Weights of a small mixture-of-experts language model, trained from scratch on English Wikipedia: 32 SwiGLU neurons an expert.
Below are experts of layer 2 (counted from 0) of a mixture-of-experts language model. Rows are named gate (a neuron's input weights, with its number), up (a neuron's input weights, with its number), down (a neuron's output weights, with its number) and show model dimensions 0-127. Each number is 128 + 32 x the weight over its row's rms, rounded and kept within 0 to 255.
Before each expert's rows: a language model's description of what the expert responds to; "comes after" lists some tokens at least twice as common just before its tokens as in all text. This comes from a sample of Wikipedia text that the model never trained on. Tokens count by the router's weight.

# expert 63
It responds to: Determiners opening noun phrases, overwhelmingly the, plus The, his, its, their, this, after prepositions or at sentence start.
comes after: " of", " in", " to", ".", " for", " at"
gate8 [ 94 124  79 132 104 131  76 115 142 192 171 135 122  57 119  87 143 188 143 183 156  93 145 164 142 175  88 124 117 105 149 103 129  55  65 118  98 143 151 104 162 124 157 167 117 137 189  90 148 146 113 158 106 134 164 135 162 120 110 134  95 138 133 118  94 190  83 147 107 139 178 145 172 147  83 123 101 154 128  85 170 132 103 143 145 123 173  81 127 169  94 120 126 168 121 128 129 125  61  70 118 157 119 180 144 193  79 123 173 122  74  86 133 148 153 143  74 174 142 154  91 130 120 111 125  90 141 170]
up8 [106 128 162 131 128  64 141 150 129 104 101 131 163 172 106 160  62 113  97 161 118 146 150 132 104 111 117 155 171  53 104 199  90  76 114 198 132 119 143  90 169 177 108 117 126 168 160 185 124  73 117  62 163 151 124  93 138 138 135 142 166 138 114 177  91 128 110 145 100 102  68 127  86 146 135 104 104 114 110  84 165 139 156  96  68  86 132 131 166 102  89 191 121 119 176  80 105 149 157 136 161 139 103  89 199 117 164 128 119 102 144 153 134 152 140 151 166 116  91 111 182 140 120 110 123 139  64 117]
down8 [131 168 119 164 169 157  98 129 191 116  74 120 139 156 119 126 159 155 145 113 128 127 170 117 155 140  85  81 100  99 154 144 124 151 176 134 171 120 116 143 127  36  89 140 161  91 164 110 117 143 149 112 162 125 147 158  82  91 154  62  79 133 117 152 147 110 105 166 138 101  74  74 125  77 118 145  96 155  46 152 101 123  42 168  97 118 123 161 144 128 102 170 135 132 165 147 138  34 180 126 170 119 114 145 134  88 128 156  85  87 168 182 134  97 152 150 154 152  88 120 110 172 140 113 131 111 132 138]

# expert 50
It responds to: Final digit of a year after 200 or 201, such as 2006, and closing parentheses or quotes ending parenthetical notes.
comes after: "201", "200", "202", "199", "198", "197"
gate4 [152 106  98 151 126  89 166 102 104 175 134 110 107 174 129 150 132 111 130 104 122 136 147 114 115  88 145 176 130 124  89  71 109 159 159 152 168 173 195 140  84  50 146 118 123 108 120 113 125 178 100 156  82 161 153 149 129  73 109  99 159 158 128 111 131 114  85  96 122 104  89 123 179  63 139 102 133 151 125 135 138 190 134 145 181  54 143 162 121  80  96 136  91 173 133 135 187 138 186 143 164 143 168 133 104 125 118  95 104 167  61 118  73 123  52 130 120 180 183 104 161 136 111 115  98 126 164 156]
up4 [125 116 102 164 178  91 118  97  99 125 130 143  76 104 139 114  95 129 130 148 145 144 115 126 133 165 136 106 120 103 135 168 153  71  91 110 129  70  98 191 126 128 194 122 124 168 116 129 116  74  66  87 165  77 136 108 172 174 155 163 127 132 106 115 142 154 155 102 176 204 137 118 128 142 142 153 106  93 139 130 111 103 138 109 131  86 112  72 173 155 121 128  74 143 208 167  46 181 143 119 101  87  82 141 105 162 124 172 155 127 165  95 168 176 174 157  80 140  67 149  89  83 130 117 146 150 144 127]
down4 [108 192 210 180  89  81 143 106 133 142  92 146 144  94 144 141 142 136 143 181 125 156 125 131 173 114  89 135 151  83 118 119  97  85 133 159 121 185 154 165 146  74 117 148 172 151 153 161 117  75  98 154 184 140 136 121 103 181 172 146 103 133 149  86 135  82  77 109 137  91  84  84 148 177 120  55  99 173 109  83  96 157  72 173  94 121  74 193 122 130 120 161 126 112  77 129 122 123  75  79 114 117 134 123  99 202 128 153 120 123 131 125 162  91 131 137 108 126 135  96 153 143 150  93 164 152 147 126]

# expert 36
It responds to: Opening pieces of longer words after articles or prepositions, such as command, part, def, inf, acqu, often in military text.
comes after: " the", "-", " and", " a", " of", " to"
gate4 [136 119 112  90 129 116 128 104  77 148 169 110 172  97 155 138  91  76  96 137 148 127 132 167 161 111 144  83 153 108 212 143 131 106  83 133 165 126 130 127  59 109 129 148 139 105 222 124 154 125 175  90 139 117 130 110  76 116 130 116 130  85 119 142 114 110  97 128 142 105 173  75 156 162  86 104 129 137 177  96 173 123  88 169 128 150  75 108 135  58 121 143 121  88 152 161 160 150 119 144 126  70  82 136 144 109 157 153 194 100 104 120 137 133 116  85 187  83 209 151  82 167 178 149 118  96 160 154]
up4 [140 119 151 151 112 150 129  77 202  83 200 129 163 144 141 154 110 112  84  88 101 146  79 169 108 114 154 131 119 142  64 174  61  94 158 151  80 155 106  32 137 112 117 131 228 139  81 121 123 135 128  83 174 185 131 114 115 122 193 148  82 136 187 150 118 127 102 154 130 107 181 129 163 141 132  77 142 131 144 104 141  95 134 188 118  96 110 122 138 129  85 101 125 103 136 135 185  85 157 154 131  87 123 174  91  58 125 138 151 118 102 139 130  99 105 109 126 104 142 101 136 141 156 116 156 112 115 127]
down4 [158 104 151 132  91  89 136 160 175  64 136 134  66 118 134 157 134 146  67 129 122 115 128 174 131 136 143 132  94 109 146 158 123  44  82 154  98 169 120 132 109 174  89 140 136 104 114  78 170  96 115  37 120 183 116 131 110 119 139  62 120 125  77  86 112 153 147  94 137 109 145  63 184 130 109  95 134  76 117 137 125  97 152 144 186 101 117 153 158 121 158  97 149 163 144 194 178 129 121 133 180  92 121 177  88 121 160 158 197 142 162 168 156 123 128 140 169 106 132 125 148 128 177 152  88 121 142 163]

# expert 12
It responds to: Single digits and small numbers in tables, scores, dates and headings, such as Season 1, 1-0, 0.0.
comes after: " ", ".", "–", " (", " $", "200"
gate0 [105 169 128 120 174 145  54 135 130 162 151 107 102  72  80 101 101  89 142 194 137  92 132 184 110 135 174  89 178 113 116 125 127 124  70 125  63 119 140 151 137 113 108 145 121 146 200 133 127 124 164 171 148  99  98 131  54 122 132 156 103 118 107 135  89 113 123 123 104 118 180 122  79 114 130  78 121 132  32 118 185 210 112  98  77 105 106  70 178 144 143 162 163 157 171 114 146 117 154 124 177 124 166 106 168 149  83 139 153 142  99 111 173 136 108 101 121 102 145 138 142 137 168  99 131 136 138 159]
up0 [ 87 105 122 127 175 185 116 191  35 143 212 152 183 115 129 106  97  94 155 123 140 150 169 110 176 132 124  93 120 128 162 105 117 172 108 148  74 155 136 111 177 124 166 127  61 120 106 172 102 128 115 145 151 106 156  71 118 151 161 106 115  88 125 150 167 117 116 128 134 135 200 155  73  81 133 135 108  76  96 159 177 113 129  59 102 115 110 139 147 124 144 134 109 108 116  56 116  93 120 157 137 170 147 164  44 114  96 163  99 134 107 129 152 157 151 113 119 100 126 112 124 139  97 164 137 117  75 158]
down0 [ 85  90 138 144 100  97 125 122 204 161  84 147  73 128 120 124 167 183 154 156 116 149 121 116 148 126 118 107 154 160  67 118 183 113 125 154 136 188 113 125 159 164 118 112  60 159 191 128 131 200 123  48 114 120 105 166 141 143  82 143 164  51 105 120 112  97 136 127 103 158 149 155 110  93 123  88 151 182  97 137 139 160 112 139  78 170 169  99 140 149 118 173 139  93 124  66  98 115 137 107 102 129 133 127 173 147  91 133 149 176  85  95 100  75 155 144  80 138 173  97 129 126  85 139 133  99 125 186]

# expert 42
It responds to: First three digits of years like 200, 199, 201 in dates and lists, plus scattered name fragments such as Hugues.
comes after: " ", " (", "–", " S", " Y", " Al"
gate0 [ 81 153  68 129 141 158 101 125 139 104 118 141 118 110 131 168 100 145 144 197  83 127  68 103 132 147 116 118 186 100 119 164 124 111 122 122 169 148 121 141  92  61 100  71  82 150  79  86 128 119  97 106 130 169 150 150 100 137 137 115 163 102 124 166  97 164 113  92 146 132 184 133 122 222 147 130  91  93 188 128 147 148  99 143 126 129 148  71 176 147 190  78 116 153 106 143 173 161 117 156 140 189 121  92 137 144 147 113 214 106  93 134  84 146  86  87  58 147 134 135 143 159  83 114 107 144 136 131]
up0 [130 132 111 152 110  83 210 159 141 102 101 119 104 190 165 112 107 108 101 149 110 139 147  72 169 146  76 130  76 121 179 108 126 213 160 132 163 108 172 123 120 171 130 136 122 148 116 164 141 100 151 112  80 146 127 112 114 158 166 109 131 121 170 156 150 140 126 101 148 123 100 154 169 134 127 140 148 125 116 129 109 226 141 123 141  54 154 140  83 146  85 148 122 129  94 130  85 168 125  57 137  86  93 158 159 140 148 105 109 158  99 163 126  45 159 115 182  70 138 141  44  98 137 119 108 107 134 105]
down0 [118 112 115 122 168 130 139 192 161  89 121 179 154  94 154 151 137 131 139 102 113 128 108 108 141 153 151 112  88 114 172  69 113 116  55 119 133  73  95  86 141  89 145 104 133 112 128 117 122 139 144 104 141 123 115 125 175 162  94 133 149 135 142 153 145 112 102 134 120 138 161 124 116  55 127 172 145 110 111  85  81 108 106 151 165 177 120 115 192 160 159 159 130 148 106 132 158 159  98  92 111  90 128  84 113 156 128 112  83  45 162 114 142 104 213  89 151 146 206 137 212 223 108 109  81 100 134 118]

# expert 28
It responds to: Single-digit numbers in win–loss records, match scores, years and table figures, e.g. 1–1, 0–0, 6–2, 2–6.
comes after: " ", "–", ".", "200", "201", "199"
gate0 [136 117 117 112 144  81  93 148 109 126  74 133  85 190 197 146 136  95 113 146  91  96 116 110  75  67 120 105 110 122 130 109  81 137 136  95 147  97  78 205  49  90 108  85 120 139 123 140 178 156 106 122 116  91 164 141 149 144 112 123 153 106 101 147 101 147 179 155 132 126 146 131 220  65 149 114 143 102 133 188 110 160 126 108 160 157 131 131 106  97 164 150 112 160 102  64 143 138 151 121 175 164 171 136 125 106 157  96 116 147  90 148  70 154 120 194 142 100 138 102 133 195 175 101 120 175 129 141]
up0 [ 94 155  83 136 115  86 157  97 133 157  91 127 132 138 114  81 127 116 187 140  88 181  66 118 138 139 170 150 116 116  90  80 100 144 149 170  91 122 136 178 165 133 136  88 136 176 215 138 139 160  80  69  93 123  96 178 112 154 145 110 144 175 170 100 140  95 180 147 174 135 101 134 111 119 108  41 176 133 107 101 105 127 158 110  81 123 202 124  86 124  99 133 140 165 145 161  56 104 136 144 169 113 177 142 159 167 118 101 106 124 133 108  64 144 110 105 116 158 136 118 181 130  99 144 131 133 173 130]
down0 [ 67 145 147  62 111 105 127 150 149 130 178  96 140 149 111 107 136 154 118 140 159 117 116 140 137 118 125 170 160 126  88 119 210 132 150 200 117 102 145 159  95  90 169 119 110 110 142  62  94 172 169 142 163 184 104  93 122  94 116 140 183 110  84 125 137 111  82  92 121 128 122 131 146 170 120 144  76  92 126 131 110 103 114  60 139 103 119 120  82 125 202  29 117 136  75 186 155 120 102 169 159 162 151 106 101 133 142 126  96 134 158 130 102 195 138 131 148 159 133 113 129 190  72 147 150 150  91 141]

# expert 56
It responds to: First three digits of a four-digit year, such as 201, 200, 198, in dates, tables and discographies.
comes after: " ", " (", "–", "13", "14", "15"
gate0 [ 89 145 137 127 158 158 181 160 121 107 132 149 141  90  70 124  85 143 184 153 146 100 110 127 152 130 132 130  88 140 110 121 199 120  83  48  96 176  89 129 146 154 151 111 136 168 109 150 108 160 137 173  99 125 117 113 182 189 138  56 135 129 121 128 152  64 121 107 146 139 117 144 125 113 113 107 168 151 134 105 158 171 135 100 102 104 167  88 111 130 158  95 147 111 185 135 104  78 150 113 156 101 108 129 148 121 140 101 160 201  71 115  97 130 130  92  82  91 112  63  89 199 193 111 135 176 159 185]
up0 [196 153 151 124 137 216 117 115  90 106 143 102 131 159 168  80 178 120  57 125 135  86 167 126 121  96 120 162 118 119  97 140 109 185 183 144 147 126 120  85 103  73 148 125  89 147  76  99 202 133 181 116 140  85  94 175 102  15 105 146 121 129 134 129 152 120 137 150 192  83 144 145 163 134 116 174 132 137 102 155 110 160 114 141 151 148 134 157 109  97  93 120 112 154 127 139 161 144  74 138 139 113 117  87 105 161 168 141 129  99 134 194 121  73 143 136  87 147  95  75 134 122 121 107 148 140  84  99]
down0 [174 198 121 140  94 155  97 157  59 136 150 122 125  83 123 106 170  84 130 120 138  45 169 122 141 133 117 152 105 107 113 208  97 120 141  79 134 159  91 169 136  94 101  99 174 126  77 115 107  91 106 164 150 173 153  97 128  84 175 158 105  91 130 191  96 184 149 141 168 133 133 179 112 106 146 148 114 155 125 124  91 169 100 133 123 119 108 118 167 115  64 142 108 123 123 119 120 131 178 158 164  94 125 121  90 175 161 165 131 101  46 126  83 148 115 145 110 173 145 182 158 161 140  95  81 118 102  98]

# expert 10
It responds to: Two-digit number pieces inside larger figures such as populations, vote counts, measurements and years, often in tables, e.g. 20,487 or 7,504.
comes after: " ", ".", "–", "°", "′", ":"
gate4 [114 147 106 232 101  87 107  58 130 118 147 119 178 142  96 114 141 128 145 113 134 192 151 128 134 179 111 116 137 136 133  80 162 108 181 120 114  88 124  93 122  79 183 165  79 105 152  89 184  78 108 135  75 148  94 162 115 173 160 124  92 150 115 190  81  72 140 158 149  99  95 136 111 107 130 132 199 151 106 129 154 101 138 105 107 148 115 121 128 134 141 122 114  84 108 164 126 140 125 151 106 186 151 109 176  36 138 123 190 149 102 127 116 104 129  96 115 120 130 175 160 153 116 123 159 144  59 145]
up4 [137 136 169  90 144 144 147  91 111  85 139  82 163 114 106 155 111 162 150 124  78 139 174 150 135 101 163 160 126 145 174  90  57  85 145 164 138 145 159 163 124 123 135 175  76 142  76 149  84 140  64 133 195  86 130 126 141  74 122  78 153 121 167 162 135 159  97  91  66 132  80 139 177 155 177 104 103  93 150 144 105  93 134 153 127 120 131 128  92 134 136 127 116  84 146  65 177 150  62 158 142 126 140  76 133 171 156 190  83  96 133 161 156  88 148 162 177 125 118 123 132 131  62 120 158 134  96 133]
down4 [ 88 127  89 100 167 119  65 123 131 135  68 123  89  80  94  95 168 104  53 121 156 172  88 153 154 130 145 124 122  75 199 143 123  98  82 101 165 151 128 139 149 115 176 160  96 164 139 142 146 130  93 165 120 100 133 127 126 182 162 135 102 147 136 156 149  92  83  78 140 182 137 127 139  94 102 131 113 147 123 192 168 113 121 164 163 101 113 114 144 109  65 146 148 175 147 132 132 132 173 127 114 164 175  69  91 147  87 108  97 151 108 136 210  95  97 113  99 138 101 173 170 169 126  55 161 145 147 134]

# expert 1
It responds to: First capitalized piece of a proper name or place, often after the or of, such as New (York), App(le), Ch, Al.
comes after: " the", " of", ":", "-", " in", " The"
gate2 [ 95 170 101 165  98 107  60 130 133 152 120 135  50 143 111 105 115 139 107 145 116 146 158 121 166 146 113 102 170  83 150 122 166 156 122 133 175 147 146 159 132 136 154  43 105 154 149  97 120 154  64 162 215  92 118 101 111 149 144 138 133 113  97 141  88 105 128 107 159 130 102 150 143 123 112 144 115 139 161  79 150  97 159 138 100 112 114 168  45  95 171 119  98 188  75 145 139 141 148 100  88 173 190 209 128 105  74 101  91 144 117 153 106 150 220 136 118 119 134 103 134 161 123 100 110 127 125  98]
up2 [122 136 124 146 125 124 110  80 176  86 103 160 190 157 107 150 130 152 173 154 126 161 149 124 131 175 164 143 113 167 196 165 144 151 208 117  89 122 117 145  89 172  55  90 166  94 146 133 112 126 129 196 161 114  92 116 176  88 128 107 186 164 176  95 124 131  93 105  65 107 126 142 135 138 111 160 139 145 148  90 155  94 138 122 122 136  64 134 119 136  88 105  76 150 124 103 102 153 106 123 127 174 110 153 136 198  81  68  92 123 163 120 133 129 138 149 143 133  49  99  72 131 146 131  51 115 123 127]
down2 [121 142 130 147 131 143 119  64 175 101 149 131 121 119 107 123 197 124  98  62  66 134 180 161  73  73 111  97  90 153  62 108  88 147 176  77 106 146  91 135 134 117  81 158 136  97 164 113 171 108 111 175 117 132  94 182 128 158 154 149 164 160 112 125 109 105 191 103 130 172 172 181 143 116 190 140 134  86 112 112 132  89 120 108 114 104 152 117 173  91 156 133 158 105 206  90 132 123 121 124 131 115 132 146 151 186 140 133 106 127 102  84 120 148 158 120 171  84  82 137  87 113 128 179  83 140 111 188]

# expert 61
It responds to: The words and, 's, his, their, her, who and which joining names or marking possession, as in Spandau Ballet's, his own victory.
comes after: ",", " and", "s", "ing", "ers", " well"
gate0 [126  95  30 148 142 184 135 186 108 128 149 127 112 168 153 129 137 138  94 115 135 118 107 119  91 109 140 196 183 109  47 150 111 145 110 155  76 133 106 120 165  71 137 179  53 129 165 129  69 142 154 142 111  97 172 111  80 109 130 151  62 127 158 107 108 136 105 114 136 137 115 131 131 146 167  52 122 157 184 159 196 117 132 178 166 183  98 122 116 133 138 102 163 166  89 137 164 128  46 163 152 115 135 125 100  94  68 119 164 117 110 126 131 102 118 171 140 123 126 122 108 161 137 127 110 127 122 106]
up0 [ 31 110 106 102 145 164  79 142 129 154  97 146 140  97 141 118  60 129 132 186 135 103 131  84 102 127 136 134 153 103 154  99  86 118  93 133  53 118 133 127 120 115 141 139 152 116 154 136  86  95 152 106 119 174 170  71  63 153 106 167 129 177 156 141 132 134 142 135 173 141 146 122 114 101 127  96 147 117 138 110 104 120 165  90  65 157 198  70 133 120 130 139 131 131 107 106 148 153  74 128 103 154 158 159 150 160  54 182 115  97 130 140 164 162 198 184 122  94 109 144 190 180 161  86 110 178 147 127]
down0 [121  81  68  77  87  96  83 128 153 117  73  97 151 121 141 104 104 149 176  83 191 143  69 179 134 109 102 151 121 165 196 128 113  79 130 167 164 131 126 133 118  91 114 151 154 193 130 110 132 103 158 166 185 151 142  97 103  95 209 146 113 101  98 138 151  98 132 169  85 119 159 129 114 111 103  86 128 160 132 128 138 165 119 184 153 130 129 111 190 166 152 128 103 103 162 185 181  88  56  91 142 128 109 125 129  83 154 170 160  93  96  85 128 133 139  98 120 114 134 119 113 142 123 172 190  89 131 134]

# expert 3
It responds to: Single uppercase letters beginning or inside acronyms and titles, often after parentheses, quotes or headings, such as MLB, STAT, PNEM.
comes after: " (", " \"", "==", ".\n\n", "\n\n", "==="
gate0 [192 114 153 107 113 153 141 129 137 156 175 113 109 102  58 190 151 108 152 186 142 125 132 159 176 112  89 134 110 148 148 132 139 126 112 121 165 100 128 178  70 117 133  97 117 130 102 140 116 111 113 198 135  79  92 119 147  88 110  75 168 128 124 154 120  52 173 141 120 199 153  92 158 152 116 156  96 123 104  65 140 104 132 140 114 133 150 120  55 130 104 135 148 107 116  91 141 112 142  62 115 179 149 131 150 246  79  67  90 104 116 116 105 124 108 163 148 163 145 148 108 166 158 111  93 133 116 127]
up0 [101 169 146 156 181 192 169 168  80 126 152 102 174 110 149 128 104 115 152  96 154 107 170 101  91 140 134 152  85 134  81  95 159 172 100 119 102 150 110 111 121 120 128 117 124 102 116 123 169 122 176  86 111 124  79 151  89  95 173 121  85 142 116  87  53 146 149 140 111 121 118 167 125 101 184 130 135 124 148 166 129 175 107 100 134 148 126 112 140 175 157 131  82 181 162 110  88 125 139 183 132 142  94 130  95 112 107 136  94 115 134  87  83 198 129 116  62 168 115 121 199 164  73  62 149 113 110 207]
down0 [120 111 164 131 127 133 146 119 141 146 156  51  86 131 149 142 156  90 142 100 102 161 178 126 144  87 144 112 136 138 105 107 110 130 120 142 165 160  93 117 167  88 107 150 125 158 160 163 151 131 118  48 137 125 114 158 142  91 161 124 164 180  99 155 177 154  85 109  94 119 121  98 125  94  72 170 130 147 110 220 153  96 157 148  94 115 152 130 156 165 116 176 160 196 135  78  63 158 145 117 157 146 109 102 123 120 175 119 177 126  74  66  54  66  66 124 171 114 133  97 136 153 150 106 154  95 115 100]

# expert 16
It responds to: Blank spaces, pipes and semicolons separating cells in statistics tables and career-total lists, especially empty cells or those after zeros and dashes.
comes after: " |", ";", "0", "|", "1", "%"
gate0 [144 131 108 151 110 129 137  86 117 107 158 104 179 172 197  60 114  97 149 156 142 200 138  89 133 169 107 163 140 116 110 134 146 163 163 156 153 156  99  82  83 124 112 158 132 129  98 162 129 135 135 131  73 132 109 149 148  81 109  72 130 142 143 163 187 160 129  48 121 105 148  73 145 142 115 112 198 106 152 176  93 189 140 139  84 125 113 165 131  15 145 120 129 116 100 137 137 103 123 106 140 106 110  98 128 104 138  84 120 161 143 185 128 150  88  83  76 123  96 109  91 143 104 143  95 140 149 189]
up0 [105 125 184 124 102 169 147  93 149 142 126 137 151 105 182  93  99  96  94 117 111 119 106 113 149 123 115 110 104 101 137 115 103  89 193 100 124 116 114 102  66 130 168 166 150  88 135 130 128 123 147 148  91 126 117 119 131  84 176 142 190 167 129 136 204 182  83  99 152 167 107 119 140 121 119 123 125  60 185 137  84 177 160 115  64 162 147 155 128  65  91 164 146 154 158 134 121 129 111 114 188 130 142 153  60 124 161  92 152 140 129 189  91 148 111  93 116 169  97 169 109 182 168  55  86  94 146  96]
down0 [147 122 174 134 145 125 135 109 121 125  96 103 111 146 119 132  99 148 177 132 174  98 101 187  94 123 181 163 105 161 145 139  91 131  90 122 120 154 172 138 156  81 136 108 168 167 126 112 140  99 139 148 122 165 104  70 142 116 185 146 118 121  89 128 115 123 149 169 119  61  70 188 124 150  95  80 157 138 126 184 166  94 115 151  96 186  74 125 194 154  93  93 118 200 124 121 140  72  51  78 137 138  99 121 162 110 147 178 158 100 136  95 102 123 163 100  90 203 121 119  81 130 154 130 124 105  68 133]